python train.py --n_layer=13 --d_model=128 --moe_layers=[4, 5, 6, 7, 8, 9, 10, 11, 12] --normalize_top_k=true --routed_scale=1.0 --init_std_router=0.0156 --norm_place="peri" --positions="rope" --qk_norm=false --parallel_block=false --optimizer="adam_hyperball" --lr_head=0.0237 --doc_mask=false --steps=4149
Below are experts of layer 8 (counted from 0) of a mixture-of-experts language model. Rows are named router (the router's row for the expert), gate (a neuron's input weights, with its number), up (a neuron's input weights, with its number), down (a neuron's output weights, with its number) and show model dimensions 0-63. Each number is 128 + 24 x the weight over its row's rms, rounded and kept within 0 to 255. Numbers have three digits each.
After each expert's rows: a language model's description of what the expert responds to; "comes before" lists some tokens at least twice as common just after its tokens as in all text. This comes from a sample of Wikipedia text that the model never trained on. Tokens count by the router's weight.

# expert 17
router:109134120132119104119064091115145148157138090082154139107155080099110145121136111143131153075104123122129117125097114110114140113112102093123141087133106137109148091080128163144145159129113111
gate15:132125150088121101116118093133092121153133117111148124113116139135121147057111130158113099119133157143135124141088116135127117156140125123121109152121120134119158076138141164137130147160116136
up15:149143159101126129077074145077140106105105148163125126086140125118102080146122164150143161127109103125123093148144085147118121107147109140097119126138124106115133143096086112118140145144138116
down15:129110135106113122169159109147131130152139134119139152106161147155139148113128125132094127119178150109117138135055135117104134116141109101121135127166159150158116140115132108132100146117081104
Description: Spaces and brackets before numbers
comes before: "1", "2", "3", "4", "6", "0"

# expert 4
router:115113113110137130119131155130156091126124108105143127138198160111145143097117133120124116102137178131142146123093114151102146133127097148107160112102108120130164152139088116138089132146109151
gate15:129192108138145104144129154152091121125098111118130187166075109168100106161114106183144143098105139085127115099118135134167119108141102139175130118113131134102129155123128160114126149102124071
up15:155094123066110121102145113163120123095131130129130142150113122123149166123117146143174149175161091141145120146149115102108149147113131110122075103147136158156067124156143106142107131159106117
down15:106118137098124112130160109112182114114137117100113126102131151100117115163094084164163123122130101133120155107153187167130134155148158143161144137145119151138096131111172097118151165110138143
Description: Table and field delimiters
comes before: " ", " S", " B", " D", " M", " P"

# expert 18
router:169158094120104104190077113129152157157135136122141114164107116113164127096153124134114114149133096160120121103120098104107118146115165109147106112133159136168131129162150099108098093125135143
gate0:085124133134133100136137109160154139087129076147149110128144152103126152174121164169184153092145141153130123129103117117136093098130115146083141108147115111113148144142156076136131144079169139
up0:180106157138135141124163136105148099144087120127135160128119133143117127127159156105084145143176135133138129178122092183165151096125114138098128121134100127111186100106103119133102149116139122
down0:109141114129186126134124114147126120119161144137189125135152163126095102153152124183115098077111134126112113154106136143118127138184144111129126164180146122116166127108150142093109146127123100
Description: Name and word endings
comes before: ",", " of", " and", "'s", "s", " ("

# expert 19
router:109134126102118089149102093104178141127153132133173149149106077142114154126150115098147155181158152103123117139095147158122134101143126147130139151157141186100120134138130143137112115094147107
gate0:106153128113067122152122107108108116115122141105133124194165132114124152153123066123131171116155096133108076129093137134081157102125134188145145155126089119100134140110129152142102139123106140
up0:152107128120120085170100118121170124126110139142146116135142108134138137073160120115124136101104116081130119100110130130127133113104114194133127155128098156103126104138115164122144155164139149
down0:137164161125124128115138108116106117108135122137135110130153143116137194106148128129134117120112121128136103137129098138127087138133123110068142098105097131131106104149097167175109139141127100
Description: Line and cell ends
comes before: "|", "-", "==", "A", "The", "==="

# expert 3
router:122131137134131140149122151133131095137143090132110125072182134121101153115115149127137165169100113150114123131193112118134116159075100122179098134114166129097139139079122093125143157142088109
gate0:125170159132128110104106129126144136143135185111155161105165095158099105118099107155115149121122107121145150167135156105134145162118147110118113086130128126098136104098154101130134158102118092
up0:139117148120116115149108134150109108137144163125140159167105107111104089154155096117150116109122127111132110164149129077136152101120143140135140151130072132160110132129155134118152146157106142
down0:109123151108100134114116142096118102131109105107117091094096176152151111129132137104105169131111128130155099146123125132140165148090140120143141122140131129162144074143174154093102136151134111
Description: Past participles and prepositions
comes before: " the", " a", " by", " to", " in", " and"

# expert 1
router:121155144120133145120157136135085151113128128103187164106135119149146117107116087151157115089166109116130157134079102141114169162110074159126106144107106136148174148152098093095109149139145130
gate0:168106112161123126134176175125082144123122128108138109093162102117146139125112109142131174123125119104108110141110173135105131150135159110118130094111105143117174115137142133147135143101153123
up0:173104106094123105124107143128150136109143151118149112122097131115137119127122133096152149119148160116135105135148158170128172172137150109089100091122143111144129114123116118146096094110164164
down0:181131104161137107170148143124114122145171150145117119118114141162087143124130116114113131124117135087135114121077094138142110082120104143108113121126122129141113136148114102094156148135125136
Description: Digits in numbers
comes before: "0", "9", "8", "1", "5", "2"

# expert 13
router:121108132172150142094108146121086118127148144131185090129122146166117116157141142164130077095156136130107134123138112074159097106145138106092136113100165113130102129126136145133130099126140111
gate0:143122094131124152133146127152107149124137128123123196158156117139121108131102095148152144158163100122150119098136122140116102140116122132154126136133156117073121149135087143169097142104101137
up0:133140125115112156099071121122137155138148159111114098079127134162131157105105148135142131108082116119142131122159150153148162119119088158140145141151110098126137163132120156178147137113076138
down0:123164173121151098093136108126132152045137148185125169128134100121117092160130109135168147094148126125120100156162114131170114126166098089090120121131122125154131127137100165119123145130131092
Description: B words and in
comes before: " ", " the", "l", "orn", "ro", " —"

# expert 2
router:154123128134151117149148153085115124179112095079128106097179113137161168101140153095121131167107146162131126130129133113112159086140112144124087139157115126171122132107069126120090068075098149
gate15:104105144171147115121129166153098146128076168103116135152208111162126109106168108116118087124145111133130124130139130153122152166130124151124111096097119121150155135159106135156111133118104136
up15:149103094149113115117156129114122129148140122117117133132139147176130104139132178134115096097134157107140109142143144118104128133190080137161142140142104144105137121158167125140152094085100129
down15:173156179174152167148125116144153089130127109169152132118123156144095162143125144127169137140142116154138122140189103117092128093121145148164158151125150122123092163155130150159125162134132144
Description: Digits and number words
comes before: " |", ",", "–", " |\n", ";", ")"